{
  "n_layer": 9,
  "d_model": 224,
  "n_experts": 64,
  "experts_per_token": 3,
  "activation": "squared_leaky_relu",
  "router_score": "softmax",
  "optimizer": "soap_variant",
  "seq_len": 512
}
Below are experts of layer 5 (counted from 0) of a mixture-of-experts language model. Rows are named up (a neuron's input weights, with its number) and show model dimensions 0-223. Each number is 128 + 32 x the weight over its row's rms, rounded and kept within 0 to 255. Numbers have three digits each.
Before each expert's rows: "gets" lists some tokens that make up at least twice as much of what it gets as of all text. This comes from a sample of Wikipedia text that the model never trained on. Tokens count by the router's weight.

# expert 8
gets: " to", "ed", "ing", " and", " that", " with"
up0:157084080090200115137142184132074126160083160166091100140084133085105167095127098134122126182082144167136154141118159087132167167128102181121168108132135122101119206154089107121128112179174120103146191083114114135117123139073120167066165109067107118150087118160125132126144131095121140073111153103139178132178135116133141172156111118134139132126135145122163143097097101175149130169161129109112137108121195166174105179174158193058088134091143128127076188090147133083107107168188118143107101142157119095167168145125130150164168164200185089142129135104189134097068083145197119142118188105087123070120084151132142144152119111136096150120178146127177110173059137149104102127136
up1:141076083109119134118128083090132106154114094072144136137138115130142134157159129160122162134060109079130082137098120170125136111072093191143145130078127192110117130158118068098137169148099135113117159091197124109068133116072112109122110105152123118149112086107145162164073098083128071170137139103135161186197160120138181143137149115089094128130112056122144147169088142153127140176136114160164133157127106081186186079123122099098173117136143124101146127144170144117130143097140161091134152086131129099094129137114143119149179175119138149085060192188096114129141102084185147176081093164090085155167104118184150163145155122124126151044125147089160137152177165133043207157153
up2:109125174144159123105163096120111119143108098141129092146145158148127177116107154164170121107245148141128075170126165112174067130061123116181115124145127159150178135160081115168172101167138106119153108225161103099092129132127114122095183122119165105075093119133163101165166077124120147175209124138106123152070100118147099165120111104151104161176117050136124129127197111140137137122111218128131078117103119098146159072149087160126123126142085080127169150109163219114095147107116179090094113109158099109166101140140161187120139091149100109141157162081111115066127109133134161118113124131139094118057115102115076113100164110169151150097120071135140140082161134161154107176141
up3:145123180140162111149099157151162163110133143126139119099104203120161113179131154126119091168140167143095141132154077135157101110124103160109192134180122112153128166119061135148177154179160133174089132106135139124126148146147202146132119164121136073173068156116093122080116103165118103113148116170209184148118119145120048047161188158098140154076104095143110142094142117070094139126147103091114172113150126208118145098130191119122172129139153161113164128127132066116100100189124151134144209138122163079140142145127112126187145136113052132131106092129109118100118130120100108216084086111112152095090099153141117095038107145070130084137206149140154117134116132121109126157147
up4:131067123107120062147127135072203147107089173110152145088121105123112136129169110102147118138099097085094130178121111091180131147123131102155137089102192137191140112148146083073159056110133107143129148141132148145150141167113112150055090145145148131165150057086154171145152142128176131106100160088101094168181142116107126183161141072177144133143075140088127115102077130168091150184206148158122097089141089107108127172177086148044166153104137094106138127108106126116169140087091140162145113106111128098098104150106168129158140162130152104075084220091150171190130115141192096124081120143157059150124124123154146168155096088113179149111140120164110147110156134111071167114133
up5:170152080131126160150067147146150120125098112120116114156108169148178105113114145132124110152113106129096080126157115130138094135132045084169094111139096130079153115146119093124125117099133132154162133069155137164115158131177079175130085104187167142109157153157152055206108135109111118197145143129152145110131160132114123147175138115125127190167127090118082145188134161108222131154085139161101138091125115104095169111120220115131151193156150142113168101130110149127158171123128180060140096120141099118086143115089126093129198164093147184086100115160117113143170139087129121163096119112077038152090157127126100178110134100128093119083097138090079128148186097071152122219157
up6:127095104104197155158072094079135160119105139172112113117162105103134103161110158084155149185153126069116087128129109144118117124134104231101163088184114162131132141105130138123145112099188128114144181081121141046096118110113145169201120144129121188144085098124115099133096162093129108146184114175182147153098112207096118076150150167125077168098123142116115161076148113113147130138148036154123122146086140144159147164132117104144129105152200192083113125125100128137167138114119121122059152139134095120165217148161132131126119103122098120104156114115119130119141135119108082151154026145135202132154104129127183142076183151129148066124122142091102056156136173104133144141140
up7:146083076074129126127182092114103171083081164099115097146126122073174140131117108103152093079103074132178120143116161130167146070063139144108142080153192112135118171042163121192134121133033104100133128102135146095089133160141137185175141072181113098188110097131106128139119064162101097107125132128118168163138132176117070129149129051120143207115164131158153188143113144098085122145075129142103203144091142124151128108160058178119136095108161047163140161137130141096144089092132137127105169099090102134115122157125124157155141180069136115124130144109142176091162129161132081101124123139080123119163135201148160161131133117163137146111168127091155154143140157143124164106101
up8:139150149085148093110191060122143117114044138152103162114130126116163165063164087135101192150174106111149152132141096132114134129158137121082105177117132063144071072100110110155117135157182128067165149129170139116066169143068180228081098124113142143124169185136104133065092090187153151144112149122122160057104136105121154160080091170112092089188177137152181129166112108147125120141121178100104130148088137132103144102146138092090142133072126146146127087122159117129109120162142115098142147144107129150108114111104148141114137105142108200153077137155146106130160099126094097134123170174212188106145121153173175147176133082109110082134168135144188151124091124127139202136146
up9:088155151135171115091114123118106065126173124143152106108131211162206187146148133201147088145120073150097157156145139116118128128135223101111129122164166129140120082169116154141121156128132130072163117148080097105118147086188122146148158130167093112137120113113152128138108129157099188121130124101144167128186071155138125082091127196121077119162121124113123138092144170136178085092092103105088099130114110146135101197159153139130165105168130062072102086087085120165081173186093138156126160143144128073109129115129124165098179112104088127101148155121099091142080115207176185144088133088178091128134129153181167181119183126172122147110139119081118130145137194121188133167124
up10:178111119115136153138132158081098105129140156146156125124092133110122093109151151139144153188174146113189140124124082076180143191094109158101142124134123098153109127132120059117109156113109100133146142147107132156141175080118148189084085110120119163154062139103093131134114142107152180155146113099069150113216135143065145107111144086163125162162070134134088147162077123106082149175109081107112148146107154177107120152120167129097121102095157185093143120131093129150114115184099168142092073160121125144119043159210138151128160142165111103116157088144180205127125135116123055196125123152089182086154109123121136096159052093130145071142097178080144088142127105204111107107072
up11:095080093093113141147168186099142085100123090148115104106093117147142167133127074145121124149110156121096142142130154144144163124154189140157127151183156108169152141148093060123131095195162139103124125126183122064117054111085163172117152236105108136172074071121178163085065138102124121155135106158143064128145132149088132115117096082105101065103127083108105129102125149105105130110126107128165126187085158176107100090148183101083120131157089171207167141148151098126151115136165131062117098122100117030126163168136131164151147137138101151144157135134084181154134110157171090129103142159092206142138140122165167085121143143153140071133181093127135159123108147148087160088095
up12:187084149136136157144084126157099210088100144175163085137168144129129116097148161090139122131111179087119090113167151198139177107142129095064128109121164156098149124125162073137125150179157090172135113175160113113130196080203093094106158227154170120155121090119170143130097125085092130154100081139080110154136120113124177151126154160131110169134182094106115122147109080146142105124112083114110144120076118110133096149153125135084119093168126134146126115120073143115146124079148048163148140108149153108163160137151098076100093177106149074065142128125088114166112107148162162158122150114153144127060095158166151157105062075125164090172130152120139131127232121070111126157114
up13:142119179119146131167121154061148081154136082118148145098141088118151084162094122130159108115123142107148105173100163155127137154120142119155206139173111073156156119079122146118162120164126150092168140122153077135122157059119174128127142112070086171160096129165142104128104171142100188134181185144141001102087139121204147189121118147172101121140123083075133164175051143125151108154111121102091106112147127114091146146124142170095138179099062104067122142132080108131060141063148121180085104158114152109163129116143137113137150139129095146152143142095107174097080126115149119074118131120120148139144131140095204158163183165166133091107127172117100123057084150111129098161079
up14:152162170107145100173115153136163118116157089120149146110129087161170101184114089072102112108125180139064133143115156167138189138126140099174114125128069175117176114159144122081078131080110103148145213088148142113102148151095107162159140104087095119136155092098101158144097157172141099166138186066160130112104167144111155168097092087103158086134187154111089164141142188120079163151173138132105141124125109090148142164107161090087116195149168125142158147129129041085118133066121124120131187089157092098086161135107077093136050138131147134185111107110129094208167170172130148147071094136138110166127155128127133157111164084128157100117143137112095173144133207091140108144178
up15:128130123095097059123208096083156138029117101139133155112179131123091130116155130132133092064117125145120137123160178061107137184123126118176107130099122143239053084140124156169182165140072140126106142125148197106107111088123084106074164108098077190180140148112103119145174120114105114124190112147119143036113143148095120126174041101105137105112152128192116096140149089112093195136082149139144130118133079147124120117143127138131153126097101090116077095128146082157115139083197115125130116080132115112111093113136130178101145128143066181130152081120104112126126121129089152188074137169126110128147173081119144142117145104093119132088074113159145101182145130126142128129148
up16:134096179166109149147137131076133115065070115161170099076159174138102125195191116120196105161123142102158169128160130109127175144107121060173162129119116122195140175109133102100110074177101146107054175154195123169075137149159132128150145137142142083179086146152219170113179080166136160157143091103139116068113103171075151113114120119104086140147123121135154132169124143168125097128095106123128074109143156148111123130108172143107148169182136113075169127092115160106133113103112166129128123193149113079076132128160120178169155113156139137097068139123119115157124138139176144147169124066117143104073119093129132134175116141175118184169140129161160177215099156167150098141139
up17:122100079108162172134082100054124079139067158144091128073138142109149141090157083185064119162109046142096141181105132105160193189120103133040100142114114136185158144149129125142120130122158107067125156172137109147124090157154145173110100161168115138164094190163067111140145121155155193095134161174103143130093102093115117111116094083141116154117155088149160127158136157143171131128111147117103176141129182134145112154138124139118126155134198127133128098112177131137109129148166156105125155153109146143162127135151128149135115105115198125141130160149101096099160121094088070119139118110143020178139118092075140122026132154134120087157079122096135186113054160157114091078149
up18:072206114104205128144121162117166124122118110096141131192095131103163145159118122097134135148105075123132093119123108121134147125119108138096144158145113199155083198137130131161158147101116110096134118115121143090125090112051158118119142128133137142134078097143156116110170067126128069119139174149174147178092108110159106102156106094131112141096127160084132127156093080171163150143111105194178154093109161116164124165141131190064153143156124149139167127122170126112106113068177146165124141130167194150086127142189122140088108148159067112178079132114138116142181165159122126141064043095173142227094117148149089094187171121190151184136158158130132096081118119126110056157131
up19:097106151148131187146167141118108186144172130165068119124106144105182102151164104099090174072140191164108122097096146150168137178112147145137167157159154128080083178126140131144147145110180126134126072136097090206182101121083113125159163077134188106078142083118126092192128130139169158132086103075124124040147192125109068153126121087134086138175125093144135114139143097206179099092102151141160106114152171166088132114140115103102069148149140127175126096118125141123142087111109139110129127184116052087102105133138114108160101129111134183097124125125111058127101144130083133142105140167134149062125129075074104150167104130126147094113147159135155067115156120206106092089179

# expert 3
gets: " L", " M", " T", " l", " H", " R"
up10:108141064171103133150146143138089099123112104165132150150194134109160147129123105164111109119091120083126140182157153127192159138111129087065130146109146138138173123168142115099095180070128098110150182068107076164134105150147157090162141106089139162168186144111134167091168112145090129130111156103144079202116144158115108167172148142069164116106160131131178117124153131097162095176131070069147069180206126131181078196140129139188113118119156146149199161079212139135145169081121150131092147150127196118117170138195199120185120123158108137089121160143125124139137169128136166113091080156162102162119155143177166175137064136159126142128119117131095134156121088108135164118118
up11:057204149175093127107126115127125117128157172101143208146125140132139157164132126196128172136138106132140233104120151118146139172087116144115143145117147138154087115094121176162100121134159121137158126109070106138095100133133144117102145131176103107108177159081118108084113130142135146143166114117147092115127095156109187145132197210140161166090189165092136116126105177165097100081093143095138092175081076147162136073133198172101111187117171136114197094118169096124148098176142119151167155140097135088143093142050164124143131099082127099123143133102174081117092094111157160171142139122123157120134105192121086098158101099152153120128127173093126152063154090112175085059096
up12:133146160094086126129129164153121095108138122139132129090136089134109067111083128148141128145125155147163113088129148131123146132152124157226220117179165060088134133123121116089137134114146118150115133159185204123061158141071152064072133144144091122198112080125107178154098116128157078064156131170101171131139165130173129166096132122166146192127091112145049140113070132111109161171149131207131153170160140121114178059118132116116110123110114088099092080167152144112097156178140141082093129141177099117120098131097128142128121112104151161109134123107120067123111124162150123145154135136099114112154132140183178135146147148034141062097118132086118095043070144120114164174122
up13:125136102137153157118117187151070124151119129147152117107137149078100104142104150147118185151205143101193136145086096130142165184075113099141147103087077158156158143149104103181138144103150067065091146113121107109189149150074133106135106097125084097120125150130078060113141081144096175107159126079138146126116132143156161197157129112124140094153127100138135144193090126131208091114123122159111134149102100178104051120098144097174137150017108132139124199074150082117065098077113135179116099136140159136132165183135177138093098133142118106078162135143122161113157107122159141112114130058153091114080128102122133184112132129105093192138083140136132191165132197121091137135118
up14:149139108132048089108106117119083122206188131164059124164168048135077109154119118142152164134162127113143127109095135161169096177083103149160126127075103166093125099153174158158111091128129127066169133088088113144134102099115150169109131137180161143113126088164142123113086088140100110130174141104155122093111132121173121126119145172123145115121157099100101075121070155140130139116126166156154103088099134164100112112098132216138141120151125106134189122081152070070123151157196117143126142202130176094082118128126153119103117127126154221137107146078189110173100065124094126097131138114114111164137129123180084224094099154143108161126122147092113165133159051114094167172098
up15:074080128142068158106132166127155127152118115096147088128147101130172083137155123100095191177114094116121081137144138129141057164086127139152112113067113124129125140130134155154127075050131120098156105094090153104109115171120143213132118111112121149048128117123092180151127114080081146101171116117112133081092146113117127109184179229116133081098117119054156133154141196131079107168103138160127190135107127159084136124070104151058110045121160154135122141141144169099133147143069137066159115136115127115126132111144138131140187185146122142146176153121093126105149189113075131140127140073108081106154056104126131140096103117100110177105063195111157139092131087128088119138140
up16:087154099117112144119092143173082134182101111143130153079184089101128094186121065106116098175119132141085152076172167128160100159111130153150131161125101141111120119162122164133146137062163150123117122079092151112093126114045179138131155119141107152078141060114146082130153175142114094097170104146136194138106120175151160092132120126114171158036161178100154088145152126104154119105133093166154107132104146142172164087192152171146081149142174111136106191084146137100058179097121171122122152112111128154094135140135079087115078104160127132098168080085122155168122157104125092187108093161107100107175189156103112141062133127145115111147143210088145142122121122116077146105045
up17:138081102157172131147111160105126164094147101161147096120147133128067113102173150108097071144173122110149133161118179162139054097136137135123190115110168125150124143138144127087116075100131103147072120163175101155139083172111124146109089130167149127169159139102056183061125197153131089183072108174114157092138127123084134113114112137122124183147157177172119094169101136092071072187164150168154153153189120115077123092103110107106179135106127179105097088144128135107171071073136139097126131122104132138121116123132163150160132122160135123105104093169079157078164201113135055128178133098136146162128133093089194114183087117151145057155107122107187119149094117115192160147169
up18:113123097147087078122093106150141113108082092135127125124130106123115106139141131063132103099159086147163166066106111114095191165126103066165110124082107153133076101116159160092119147183128092105155121128059136154109078121180142152125171099136136125100149132111173092028068107150094152127174149121137074084102096216155145118151101156094117095115174166117122169061148148170111088126111171175082084109067134125102114123162132086142105176153140124098158151103152107157099179120098104179107116101145118071140178162134121126123162104126098182037136144130166117140126104173121118151115114142142186125119113096120104149127081227175128122149093128153159212122125126115104090118066
up19:130168096175073147132145095143168141145165143081162131109154137125099181106119135128138160142096122131165132095108098100118107122111141184110099149132133151147079118157116127101082105117099099186141158138075138154141109117137150160143156155172153114197142176099110102088134078128156069107103112152068184159115111124130096095181116199120111124141119092148121104125181092152076109110102125122143123097087099169096099139089138157165073104111146135162100130165107095084164147127151101160075060152058116112066133201093150185142153138161162097109077148143160082073092047123094180149098115185057124143107154094118128097091180102069152170152150134139061145091163175112073162152093
up20:112086111134144084135196127180136175154156152182087159160132146121140092073132161163157141126111088041188143130125136193103115114113108094163121099080203127181104154145172156134151132084152110106157068164105194187146138138120062119133141125189119134183155091142167125143098123130097086075110145151124144070169128088105119172135199131093180079175121118132098121170057112177112175090100113120112121115136170090153164123139139136157162142142110089140140094081137149126103158191130140129126117178048112133134088068149155141085200140143125105137137165091145139107156077156083119155153143114146049126112127135155085128153136121071127089078148137189124141104160161121110126111120
up21:146161091097153178127174149093113162129187171132131129116091108118117129092195131135103214077112127033118096159121076160118106167102110103109209068140110120146105134137105137188103198131155146142141111138167107114128116137104141095141210150142123176153085156058118089132135119150169073102124130157126135149096191090099120123123166112083121104173145101116133121079062157093066169133131144124120157094085102149158079186151125149135068099090135157135112156182093199139152133129128119107134128136143164172145166098150114100143104142175146113130151147145113139105093148163136071112116097179126139099148126109081092141123172135126203110171157140137155178112084227170139119085141
up22:113139158073132123142158138102108092113123166107128168160130083085173167151106091103162171114141212072157216162166153172150112124171119141102128145125116127072134150118146078110173169084124152121142084119133143127103116077124154120176103088108131157072127115109099152106115134156126100093157095139132118125174152155130183118167126206108157093075073072121104151154131102126155187169201103178138096131128126157143094122129166079152142074051150133153167142057164135139108162086117140138143164131168156102124155189124136087122123109145141134083088108093098130148165122157124087122084057108158133097176146128150119105135147087176095172125172103046159103116162224116119151097150
up23:184236166123178081137112123148106179132106203117129188113153106133133176118113138131121119093166154114115123144162089116090140083129100093086129141134140132070086172112151130161072144099122174138130072190075130197153209132117106097170163138096136117091108116087133106133129182120152137135091146142136059179182101157151169163145135128144116137116102149125088140092093110135096147132185099098115063139134101127079068190098144149153171084155109114114143058081096103150173109103117080151130132129162108134126177135095099145116130139158133122180106152156128137141134119149135166047149149124169128150097100136099087150119181151100180181184140160159140177123103155071173094086134
up24:119172165148097196059175156150145141136096138135126161200124151153142145138152147155158160142191074147131177138108121153127133136153137113098160124136100116139138109140139194131102133132074106128127123101090139117205096097159129184112232108136137110127139146046177182172130119176143094113093086109152153141049155176097090191124131125132119157111140100154155144156142135139125149099104099115109126128120090135067170100108145180154122139158128070139140121109197115151134086153127114156101175186152096121110108122155188124125142124088099130143063147178151140155150124145137183105114119151093130063146111161120110140190101027129156187184148131107118154100172163173099078161184
up25:146138192107067134117106147106131131072165099171120160093082220161141104163170099148115146128183153166091098170209169126086109107145081118131097183154140136126123154107129097137117118153134108112153141138172101147129174176104120166075132138121120134150121081094161125087116173121178125110155103112091121124117165144111153140142141079173108190076112174177099122091083146114103126209175115095113156163140167123122138099139172102098139174147165089163160118203138159155156117119117111146169075054168158112119134086113119134133093086090101158035131161111138090154091105124125190144127161141141156112166179106146150080143154167100215151118176117121158137092079137162171097105142
up26:179143121114123144116119167106120159135149133157156135065142093089162169119101152140143167129186101159163152089157150061204159098138129159142141138102102142049142177110105136156078178096168096108147129139194106081180139126080220076128143136141173098119094140092132119132155085203110104122120111126136121114117140129224126154138106111133199137145157092111109009171109113126160119143133180081123152121122131158150165143135110082118135118153127128099108150082117145131157118139113159129124143150149131163113163170142119112136084160186202128208113175135134095090134177165123128124150083098139146159148119086112131160101096089072169185157149094112134112172192189104117155146127
up27:171152117157100118125120119062161110167120104047109082135168142079131140106113119133144130149066140070158104137103105092124083184123139110144107104125086121171157131175116145175146113134138068074160177093092072129105091138134121185179176169114133124090139170186136169094134101123137202135108114146142136154145092097133166181115137112156092106124135143129075128097114142124174139136069101105114121131134194130109221086111115150085138109080136140141183141122153117074157098145152180112119122088057162155119136168101145086121155200110169127081110155161061139115119114146134105154108182188133116133158119156221174119100097146145143180103117155123088202128148104098110112061103
up28:098114190141201165147142156131227171119072179188140145146163108130071124162159139128133175061111106167120101143132151158145133144124119106133174145117157142114121128122136133176104096128159118115090151141055122036098156113097109101167165123060136136132082173181090095141159178152119175136133060118135137136128084132138153111150139103171122146234151086184214142135167126169164085125122166117113169124124131072082141170133117157105116158121122084149102119140079171157152113095129164122125069155152156171144099138164166120190170149091123082114172122121118101090160135132161170191100143122107100121092130097155124164109115099079105116131173146153167113192123111102124128115153
up29:120152158082204110142151106120103082159099142143176157143150104113120143141123081117157135098124105170106141138177063130082114124200123145084141124098089174172202094121137120112129140061095119108104116104168104093159180116096167099123106084087094092085108166098115225085178110108146082071117144138154129144094118082126166114117116165090155105116123101104137129149129112109174107198191192118119151130144129135158103130131164112163106122112090089127158151110181121142116141147115187052131158104138080110101152162138169090079097100176176192090071102122128123122123067177098122122148129133180076127138114112136091199127130121097100146129056078145140138119104147114171187140186

# expert 4
gets: " B", " F", " I", " W", " N", " S"
up8:203115123051154140109133127088115189131101184098116136124146076134121146125130159156083142161092123121174073098110160163094152162101131147155175154121105140117120115153141109164180159067190124073140176104127191115110161173095124110122126131117154136108129133120150102149090168062078068164112071171191175167146105101158173068145102121110107143147145087076132073143133077130123189116130148161101104077086121078143154115120141092079148139121170145117126097064146166119192094127126129114155162104097148166127114108083065084103139173118122102140192105128144119154123164120150084167177129137091115131123065151136145153122072088147143120098126153042079091124186125125112156181096
up9:079139139213138074055095153131083146148151158110132147130150086036142093098104165089137099165104128114191216085116165145109142149112112060116124076084159120062091130129188202161132087138089112075090137157126186180137128121146139047125136116165095175131223153120111117142133105154095140098084132121188155131153096141161138103130161138124154099147125105173104125173106153126093137111124127154096096122149098127154099186081144070123145182114104086130089081082133117147049128138135151171144172118075122133086124122109173107124182167105120128167127173144126114153134120126105126093102122083167121136112120090114084149166132178138165159129091142140167155103103162111124110164145
up10:122187120147145124087077123180090127138114171120166176101145109092153106128128145122107134152102122131109173134094139114187143084094116175097150176218155052100116129148159135155136062111206169163082075170121081105125153036135180107112110125178119178155130162136123141149110151116165110125149151149172136134109155117115143180113184182143111164105100165103197101174130172082142127112109134138136123141168106183194131085132202140126110095130104129123198186102188104108159159146116130155066095151147115169093043142114120135156153142125120123095106137084152169147178104101110144136099110138160063079107130127144118190065118094110124113118105149104120108117150101090162164109146
up11:068199121138062118107108052135142122176121123142178200113130153083070151129050156139165128129129129130132179163116137207145123053179097120168102101109183077165099179158110198165128141152173077100159091144153125166115114162085174092113156142153125148122130145079127089135185185110078103106119137148142103128124201122143152166070163141092119185109111145117146143095143125123134187131069125155171108127125096159135104155145171123101138163155105103115132134116149095124126115182144111151129174139117170157157126139137197072082162114125162187181171111118118110110142080149160120152119103121172135128130141125100079198159138103090121140169125179114119056137112132180127084126126
up12:136156098112114184143116146161116125174101099152123166121127108103105131151153202164143141138073162127132101145096086083168125119135129171174176125119147150066110177088114133173160120086181121127121180204153185136146200146132137142096130130121104153095109139144086121143109104159112158119113153148146122194133150024117136133222120206135203115195181115154136131169135148126156095039128152099143107178156219218102128114087122138129133130158213128097101160070111118149114146129089134138144148148105093108149097168148090142139168150176187106168167181131141136114121172121116108151134134100128129111135137131137140093171094132146125192117114177128107107143099105139127136152112
up13:146189148161140107149071094151182155113107166172186193112103156047108118114093138097092148095150160095132139103114125140115113079167107135117074118132155135121150138080158135156112085101119056084158132085067058153083158140110118101129099145143137106111117158096132115131126088125112136133167134090180089155065090085132156138089177169157133183107071107123125169120196146104106088137153180141127095128149119171115139147101163190154109195102139142129149104112129066137158098171092166113143163127157163205200137191118144140157163088177143143143107138120112127112138068121161125055140157069147092137152173109113093159086127122120105181189159160145138187156119135086102126105151
up14:091153161153122156158171128184104068092137123095096159157186062127143075147143114074114149119172148150112157168124121099137147171096154124101089146063094149183140174110158196157084097151077191078075089186174169105159104176126143134110121125127097141082094157186102209093124111130129212142162165050110072133188122093129108089152109135094125083107099106113140165127129150138092118156139128113140131145143093126089167162126118151131147180110120124153180149130120197118131172100109075148110149151142143168146171149128191147144144054136090167074117114093083130134151139095123098123136152100135140129138127113122123132109142173081134164117159108143165186123185135148145133137215
up15:123187170100138167121058132174126116216113087156161160156120128100074116096145067159092114115093152113086190099173103129131123129119128154068081127082114111147124125110119108147142148126154096159120139126165088133141157126152137133082139109111051113088113187079067137106130132113149128112112113215104161184141123067092100135065195158128220078156173132102126106136056155128148058141172127145135179172092079141131120161091143151119173098195082109146125124151146109154150162140064137150059116114102131152142082169109186153147138124115185122162097126155103122097126104138070140115072125115123083145141104134108129114127115133104129088146111138115156097063159111141170116086161
up16:181117125080124112140063145102137165138077155101100091113116116103116114105159153104144091085071161095109161102127093166187134127115114102105121117186135171191183119158162172132133104127198085062106135123125098109031127130130123068111136140165128174186100148138103149086114174092165110149143153171117155102139161123126138160154107116204086167149113083131154148155105142143143134113121091163111071072128186119135134132166139128098053130145162073102139108114156168122103105139088098140072086127173118185130115085097110129075138109147191156061153125102110138153110097149142138177170079144140147083134139083145144151090175106199149062164115143144162101116200122083120083123152
up17:109111127218210102070127154099122072105109113128124139121130143128126136142102129129124142129209069176127136156199171200141132150099165105094156125113071046168125147149123118135167103196081136186172122103152128149132115153090127194129180111088165153126164077143173130096128149153129120126122138119103121126139158120136104166151098088101094149134153109137132044120188197100088099206096147165116111135071145049113168110141105148080161152137124157155100165106112144130108157121107115108116107159092135119154161090124113118165130091125131095111091100101105195108191150124101098116102081137151148141151081077080125130185083100132102146074085084147182114106149091154104116165123
up18:135155178069130151104038114202160103130060170203136165116150120124143140140141074114145152112099096107080137163130151121205111108103158150124112112081118095106072119073168162117091100079121135202112127137088176096121155126157124153104099127105080127101113104073118179121128120093165178092122114127132104153136058105155156128195166108165165121161187156106118113116037153094122087150128101122109122131099130168096110126098113158107157181088129168100125150152053139156161117079110133176154109122108143073158105149180108143097144113107155169118119083104080101173141153093153161165100139068078143076177146107113100129069138103146142119136109149136107122073147066121095119088131
up19:131170141148158148162105087132141155149137111089200127122128083074114127109131155139110161145131090140141101146126094121098053176095103088136121064078153103069187137147117134113113159124106119134109139129147172094192151148073151119137135086136130141052152079055150142116073073099126112122128181171150169156149172057111118168132149181139146151098150137140141117111132180167120121218116113106091156191149094094080164146069133088141168071209055147149170182172132134096123139132114156149143122153044121136130164126174206087087184105112123129098121134110106100140144156122141135121107122145124156137148101125122145103126095149145159111131161137089175091107103115173164052156102
up20:101107152190161063138182157110185128124152126142156137188151087123098125143131175084126112166104143138140115157120147102181139132157089129167139120095112118104122140102156194114123139097125128118074145126166098081132089117131084125172152106151155129062130149143148199101075093118059133133155091147141139120110111124112132124158134162108104128143099080073145120122183143147106132103160120145151106135105152074156112145151161094190197121120145154184173150117138153186134152148156104230145161210092098131127133091078121116071195124183136097098127098174146113148111110150088145112148146184200130084098065120141115174138116091056206133075144160103144135183139150176119159152172
up21:156125155091098048127133169106170146136094133146117123140112124146114108112171131124076129131106134173105103160172121107132088109144071159199152049128152113154132122076137108115106137097155092087116194164140144159118195058151126125114115135100117032108066126148134099096061103135053105182089130110155108075154110167116158103129120158172112160117145088157123059125111142088094158134181087161081135157160117144130200131138175105132090164099167118146145046116118180118121158132078122130123145190103150146152177104104061106148108085133126188125087176091097108167089151135122118117129134114156139129052149129091160147117124110128228141115109151097120164128169129130148146106166
up22:083118204183134095149098114125142088163145141123144131167146211102162099117154126142149141109185212141147136125155136148103176148130109127157129125110126137121122104084161156108080116128089091103150140130138079092066157126161138090123155128107118126063135100127151139101042153141135170153121098118138125058135082162198130084147121140168123126085128162159092115135155167079114114129143099135098127142146113085203180119097097120166093102126146170116191121150149159096139214089105130142144124110096177067113150054064110166118101096140120114054147162125126094106147093119146170104150120089160133175119184075115152176111145176119116167129137070152161156075107169156210095126152
up23:062092099101131145129131149168095187059140131119107128140129148067115136138116151118133114143162089102119124103145092168091134111089138128143120119120119134101093115130170091180136127088122102105157151093105090126199136169092084115085143112137145179131084135138114134111127103109144105124191132141106158191100133088117134092177168101090123105109143113153177173176093208197150061146156161178122109146092124129155121161135080155141105106146092131181134176106172170152099156132133175118107091157181146192119228140109158098103148155125149106110105142129164136196074144122105146103094150105078104104139088122169135139101073134149069099111060192148093121168142196208121142197152
up24:082070130152078167109156171133099184065152115074090125169174123123103187112112128177101091148143146146042113117209134147080138139163128108095136104064101109140194136152123109102114132126110149162177176120110103097134101184125103074152063110134144152094198138167112186067159169110163119129140122125083120159128117159085120148111130148096159150148131180155132137146123144156119139127137098084082086125172153077103199135101087088083166103203094116189122076134138193142095162107124150164138084110134131140155157154111158111183129134167092133088104137087126150164146160132154126118074135140123104118167046120160155151141112166076087140133190149148165156163140128085149128110105
up25:083108138076100114109104087114165116103165105136158109132142106164137143127090170051148152116159125129086085134177092070139140171099119128125092168138120096058137120101136172160137094105100148185071111093105149105206109102161189099118155093089164164173176116159146146116135114096143141129119138086122101107144129119199107083198079139186166163074152157112108142150131169123125137153133180099114165144170116113137146064149156071085166143125131153156182155162105099132139093161123206104129094109070219107085084167147165090070080109113064146114108150170155076073148122127096146111112092138131113087102112135134149179125153171126063160107134102160152127111147126136089136137084
up26:104156157125131101111114168140175132133136121138163147156087143100124159109130182133163146159123144118170071175103148119100109162189118185201187116088145044123172116150175139115067129159116125100158133107204159153126123112143063123115141142108201135155083176117134146108152138126110134141156152070153173162075117054124082122076111124140156135168188107137140125152107079107184093167133117136124122095131126159105130061161124120110114105076204166094126166105134181090133128149094104181121138098153153168089109188171156104145159167098075135160128129123130113149133108056134098099215099110182054082117125089146148127189074144097124132102081130129126144098112133170129157112153
up27:164136130108091172127160124116171128196166153126102148149080142132118128142104117091102160140115129080098130107171162124171104148193109155094147122145135127073101189177163154156168154090107123095149135087074083117084140098116084138157098110142144179156126163156154135233114119125191108186153152111081161113200145198174113140110105129129127151138138141168143104149128116086124116118116130147150082130181116048150157180134074135080120072164122117134061085202169153143129152145117066075107141089150090146185099089114104134132137190135101167155151088154142120064151126158119119101118140144167108089073121061116114169130104161140100150134135143172209179141142133105159093146137